{
  "num_hidden_layers": 11,
  "num_attention_heads": 6,
  "head_dim": 64,
  "norm": "rmsnorm",
  "norm_place": "pre",
  "parallel_block": false,
  "init_std_up": 0.0276
}
Below are experts of layer 6 (counted from 0) of a mixture-of-experts language model. Rows are named router (the router's row for the expert), gate (a neuron's input weights, with its number), up (a neuron's input weights, with its number), down (a neuron's output weights, with its number) and show model dimensions 128-191. Each number is 500 + 40 x the weight over its row's rms, rounded and kept within 0 to 999. Numbers have three digits each.
After each expert's rows: "comes after" lists some tokens at least twice as common just before its tokens as in all text; "comes before" lists some tokens at least twice as common just after its tokens as in all text. This comes from a sample of Wikipedia text that the model never trained on. Tokens count by the router's weight.

# expert 61
router:540547575582507522482440471447506549449493445515476500471430508554483496523506555467563464473475574473490449547435496458493528488466575476524500460517468511476581537427572547514480557537540426
gate0:519468516523465466412525578489551513498513559446507473605469441481493471459493517581503496549506497496452440463575529495497433446493513398503520470480499466545546488494504414541620499476469466
up0:467462533576529450517416427472401530534565568461436480464489498555487381477533491493584518538488476456507482517504524524497526438461499476487529488557479534454518535509527527520494541486512520
down0:447545484594539616443534502428498541462509510475460513448583442500471444495537472434521480478477523569434473420487440502522504499510514509426456528487528417525499474500441487492557560524555454
comes after: "\n", " ", "0", "3", "%", "4"
comes before: " ", " \"", " MF", " DF", " USA", " Win"

# expert 49
router:595478535535535511510472496435488511443463491537470488480519516517610497431470534568490515527437584455425468488489505512489519462491520512567504433551514473511544527523550468467476533460540505
gate0:509480450564510460532571458565487483479436444511499551551516460510521446421525468457554533540424568587540455522501514521447475513490561460493510461472463472578478519572505526451524423493479468
up0:476522575481495476508523458480438528528466463534458527500424520578566534486510548514520508431464570459519515455540570469476497492551495544479438442469485521518503473546494589531561502540472604
down0:468423508571534511365525474499498539521502574453497492548467554505440537490472545442575446522519480485493535538530509530487480526489492463483522518431450600550502404420513502543442491509543577
comes after: " ", "1", "2", "4", " a", " $"
comes before: "0", "-", "9", "5", "8", "6"

# expert 62
router:480528532491526526492498572477431530521525537494519504475503437486486439444482489471545451520453580435443451479499554484531514490536572445470589427547505532494525551458546512539469528512505518
gate0:456518493506539506498500596489500433487459548492441478389513532525547487520586475468489512497553478500507400545526498474477522557558471501407489513581561481503440542525515463455527476587537518
up0:454496516487517457475441514543463536472449569506512515478512482424483498532499464466511454578472464429440473499478431522486556498468594516535500462535491443429498503567525449484468514484527448
down0:457537457512541487563511511460426566549427559507485482483505529449499458513552476488455473536461509546425448417530527531504526492520534457553488556492453511498471579521451457577530464491416496
comes after: "\n", "==", ")", " ==", " Location", "==="
comes before: "-", "\n", "The", "==", " The", "|"

# expert 58
router:529479499475522491550430506511501509438523444450501473466530523531553513463430517479497468452458555521497452564497590461491563421500508506517565485520519455502515533406574481574428519496524460
gate0:468484544514470482516535509584458465464468506476531583513525526537497493447481469571555480465495480535535510508576525571432484445478581475495451539514480456528457525501476576431453530567587484
up0:494508502538488559505524550497457472417480503581496506523527531531532466463493510507449537494528513430499497451531514441521609490505468552562472524575424484475500477519474536392529467511512427
down0:542399515482449510459496525525536470459540478496515508523497523541490447459511498489546482445563483467515488490476563541468499481446569536466500540441475558491499497501509526482498497472532491
comes after: "1", " ", " the", "9", "==", " ("
comes before: "9", "8", "7", "6", "5", "4"

# expert 36
router:499507533568538492467423566516494479493452445484504487488507482519512437455486560538498450498470495515416431576508496473477544428557511502499602452499456451555513483440480489496472452490508512
gate0:509518510515519538545557500499493529525543441460563451529543514509521545501499493438512504437491562541520523547546460525513474576513487513550539498491523446494548571442514480543489540509486517
up0:507495546413521531429502388484485550517558469513575523493422508529506555470481510492500491515526469490541499542498499507493394467538546509570500543528482511536590490448579466501459486523583506
down0:500518502481472560561501518526490481506511491492472537571506581520468526520466511478519608523477454453484569558504460466482490515534491490455508508600532520438421578464590515481501451493502428
comes after: " was", ",", " to", " and", " is", " in"
comes before: " in", " to", " the", ",", " by", " with"

# expert 56
router:530518546509554501548450499475540503504435462519549508471453482575517510528474484544503439472461466496450516510533512484539482435465486481509529500554505466499542427507494549559509496499558511
gate0:529467480541523452501500455491579579543490470525527455488436488552458450504459439478579494428466533585480409534478537570489487518419492536480541413527466492513533555515533521516466535492522504
up0:532474486465540494469514500549504505439495556492575519467473539532526494490518495553510384457549526467461457463522468590438514537548515523544537455514485514373538463507490480453533531409493423
down0:464564474459481470458536556502501520549485478539436566504550569430521502520546555442444499465459478480467497584484472519435474501505489540510505529443511462503412422519425397471476512511481518
comes after: " ", " (", "1", "–", " $", " +"
comes before: "9", "0", "8", "7", "6", "5"

# expert 50
router:526474536495470461521443554438507491447425478542550531515474480530506448476500578528497427466425478554488453530495484509521501428503590468474506430499521464524488520506485505512426473450500502
gate0:510491492486514525519514455535539421454522460540528483438488477467493487441551448447438521466419542553502473474525493459501433510469455529545478492506457553483478576483469466534390524478457447
up0:450468512537537557518508457505520435490527522445501454517483489453516537491514487437552577450482484526498481512441538480526479559413504546428428494525510380546501557488570550458580467567501456
down0:495519469462513528491418536472510466498512479511555453527545488484517483509489534494492455494431425503493472527550460447489527459432522526470490517533443470443485522376489473477459451552455561
comes after: " |", "\n", ")", ".", "==", "==="
comes before: "|", "-", "\n", "==", "===", "The"

# expert 43
router:537507552492539483518481489428505478466518482464530471490544502580536521527473528509527440523472532458513428533460513494560502472526453498452573488542463420529507504487570558557522524534514472
gate0:446517503513492369519459577482507465582507500553523540444531444552467473466486536465473420508473493427526499484541452532425469499520512487413569470517563577515491505519508548433515445552573480
up0:554535479459515445428555461551499494513460510477474494513584539500464536513492492497509462503496485491485520536450415515490510482519506474544586448490472412450580523394524488424511446516429470
down0:524448516485513546446499533550525450526514493535490501555440493470495504536510479451485471447465532522486448459478437556492522460423496498418450395586517493478453528444501441472567458476509487
comes after: "|", " |", " Party", " Votes", " /", " Kitt"
comes before: " |", "2", " population", " %", " Candidate", " Turnout"

# expert 18
router:479476508537546468486524498443485471496460504476474519515501524527514435460449559454541449451456552478496481485468489497498519476504485468483551427561449511529491514450564555583472560457524502
gate0:441466546531527494503490518568537493423474499596520476500455506544449489563520504478472468495513521537579468552484558486455537498538515460535547537491443443476499500593458539483461466545440393
up0:516490452559505440518503444559504503512559446485528514494508484482516444453490477461491555498523505558465434509534459531449429515436539489531453529446510510601544478482438438544581510515474551
down0:528524497502461557460513579538508477477521433474413472557527503471521505483487491473454525580566511570474603495528444458519498448427450493472485418463456546505516454544497556504455454475434483
comes after: "0", "1", "9", "2", "8", "7"
comes before: " |", "–", ")", ";", "/", "%"

# expert 41
router:531511548526503427551470551518517523451516520473509542535466486506528455460425530556513476483504551492473484500491552463541463444557504500479578457536530445502548500441522499530443518521505456
gate0:454491498535494479528525470414478473499543487448450567528489574524437476521450518497472429401439525484464516584554461425575461518508475520499529555546525507506534433457514528484523538572539523
up0:517490514544440482480544466494527506536487456520513477638500457518580432482439540494489460445492474501512533541526494483462476554488537523540511463542536495556521475500510506469502487511530483
down0:502448527592506518556514504454486548562441487539521514486497523460555520460546516537512521466513534487510484506528485536509484546508396449463548515555466497507472468565444532452523450507549543
comes after: " was", " is", " were", " be", " been", " are"
comes before: " the", " to", " by", " in", " a", " as"

# expert 57
router:552550544565476468510520502392528473459422427515513503559508490558497444463413601516486492496540539525455512504514537545497503438552529430487486436563527541522501502448501474568443541546536548
gate0:507421530510454512510505585483555510520501512497453485505527559525472457557507508491490537477503431490534547524548533506437475488458458474530531461502453553526459502480480595477531505558463491
up0:437472456509382431463546540507517539546641541551479462468479496491452476482502482500489550474529512461551513490534576474418476516510548496499522477490404496501422473481513547517537522498522526
down0:447548499479488495507496524491531498513474536507401545500531556498485520467506484444449503493518467497462491513454538535481505463466521492539470540487532555564530468496525489575459406554494473
comes after: "\n", ".", ")", " JPL", "%", "4"
comes before: "\n", " ", " The", " —", " He", "|"

# expert 40
router:594545594569531475541471489446514463515480454506503530536522449551539523535439502519504463496481460512434467524523485465529533428560563468448502498587473494530566544521536550552499502464588516
gate0:557450475479499482510487577558486482516576506491496510475524511432456531495435481446516512485547528462495411537543544509489452502458512542525538508514511399517462467512458420571460500517493500
up0:544425498502489519462538514517492484479469539489512491460507442478514507536475507472550545454545483563473542540462480456417463498496468451503545524542478449430515453531456486578460519572481453
down0:563531488477526393552483524484519440508498481535415517483472510517435533451506424495524496478518541478443477531431509498491540482441518514553429537433473513492490465568531483449499534506445505
comes after: " |", ",", " in", "|", "–", "6"
comes before: "1", "2", "3", "6", "4", "7"

# expert 20
router:513477569547547455550540573495472524500467443487524479533508535500520438452495508490509461523506470508457464516505560446553484435483536484558483442512470458522561523450535536509411538469473517
gate0:471520456493477478428520528494464511493483435483480506506534518479576551473454492548439536518506497482435497569510542528504536480446505496490526541463491428529492535460456497461488493531493552
up0:469502485517559447595450456490496474494481528583528451533445422496517469474482453473538517528506564534447545476412510475585554560530481484507519443490497505453502543447606534519514526474583455
down0:512505454475600479513466594475472452483492449449480506432598438523519597500582463503478428488479479533513480450509476558500455475529544422577553463406486528554501513570488522456471495487430466
comes after: ".", "1", "2", "0", "3", "5"
comes before: "4", "3", "5", "6", "7", "8"

# expert 53
router:554533499521497515472533499517425440471481488512570540510545496517552455473493550534542415526492538530482433547513571527499533442497542456507564437566515459498503493461512573589404506452570470
gate0:444474521520473503442477496476511506503538555496455552507505512569442535516482503447460558441534496524545506528466473520505537511481501519522495547481465531586507493536451487529485428571471569
up0:449492478483468532504483497447530438484538496502424398475511487601542461508480488460456532514464438555501480498535468504508497531540612447532412484460519485478507486504497506493513466494494534
down0:514457544426561537540518493458526515456495478564506498511514500456453464455548463505425446421509488577464463464539520463549489588470512442535439512494486537517468487491499490500491496489500529
comes after: "9", "0", "1", "8", "2", "7"
comes before: ",", ".", ")", "),", "8", "7"

# expert 31
router:512535523530516438509424544417502432461455485458484505472482437523533459504509468520502483511482533497441444530468465467561574522481482495430513415557529470508553466484539549516412523476538511
gate0:436452470518516453540487516529477422412523474519428557522529473501537479481498495556555456443470433535497505474502531508479568517550499521435485487484508528499451508457474458479500482436512531
up0:466491541443494546456511532518482464434486486527531572564493507453526547502532582447560499483467425497511461496513502498492525454502453462537541560507480517542481460516440446477528471459465530
down0:528488489383473503417459538420541584533497454483461564510481537474461477568562528464459520481446478518506545486458441473495487459532494426559457479484469527483485575486491467553488612559541474
comes after: ".", "2", "0", "5", "8", "3"
comes before: " |", ";", "%", "″", "–", "/"

# expert 54
router:537528568493529458477461463408454530443460500511524464482489496571469435460446564528533509512484512570454487571428499506591516460518509487478550470500455473489541465508559541568504455466505529
gate0:496515536572505492396421508472534425527476542434537468441505516459475465504472399435532469491453508401481492490560526573473394428439447510514486472474492466506500524546479493515437530579518571
up0:488420482448559441568434502507533506541438550549478480434559474551579485488512497511498477494466468459475565520400539532519415527555481508490523523562536516500548518519531428520546474457455514
down0:431477399521532485474553575452543474502450490540446504471540491434496533551512507548486527490477462400441491403478487405449435577443495481468458527407494567507471542461440440488476566523404617
comes after: " ", "%", "In", "\"", " In", " United"
comes before: " ", "0", "9", " he", " it", " they"

# expert 38
router:515525577560503519504425486457517456480419512456525456547462492541588496466447546439515453496472489586488459553432497466519485435544504480554545497521481514549515522526589584533497530444519501
gate0:472465523505506460513549561553526484502525524470544495593480422529445484442472480520425488499460587555449533502547493525558513475561523453562465476513541529453538430468409469502503497557517527
up0:479548551508506478482471499456540555508451527474436496548534466520444471531537472467482523562525516514543485567535495528495568565532503539472576471492380520523505451463545474406502548478570434
down0:512544475527483433539486514497514477510533530442557526497427470469418507482472555510466448462510520493521464533555464466466565484482573469539560481454469514446459489513427534512517439503530457
comes after: " |", ":", ",", "|", ";", " January"
comes before: "1", "2", "3", "4", "5", "6"

# expert 55
router:564529557521538419559480551481521473492435488517535436461478498567547490476497512538525418516496518483465478529517518529524584482492557515556555521494516474487528497443491480472455503473539450
gate0:508440530492506475452452494532493532486443489515478430441491508585489506524499534436552447532522489539533478569562495487520522561498435481502466526526472525435518505494509545555490506497531503
up0:479473529453568522493495518466432576492492557460485528492488512568491406561511546501489517496515470456451516516500542450535523533492477499495548516548466460415484472451522573483535516497457557
down0:458564466491480459516486492474488534514503510488494530464512482485487483521469488451466455474524464481503554484547495497564504506504528501550424522490520447539440462544420475515491435481515515
comes after: " ", "1", "2", " (", "3", "4"
comes before: "0", "9", "8", ".", "5", "7"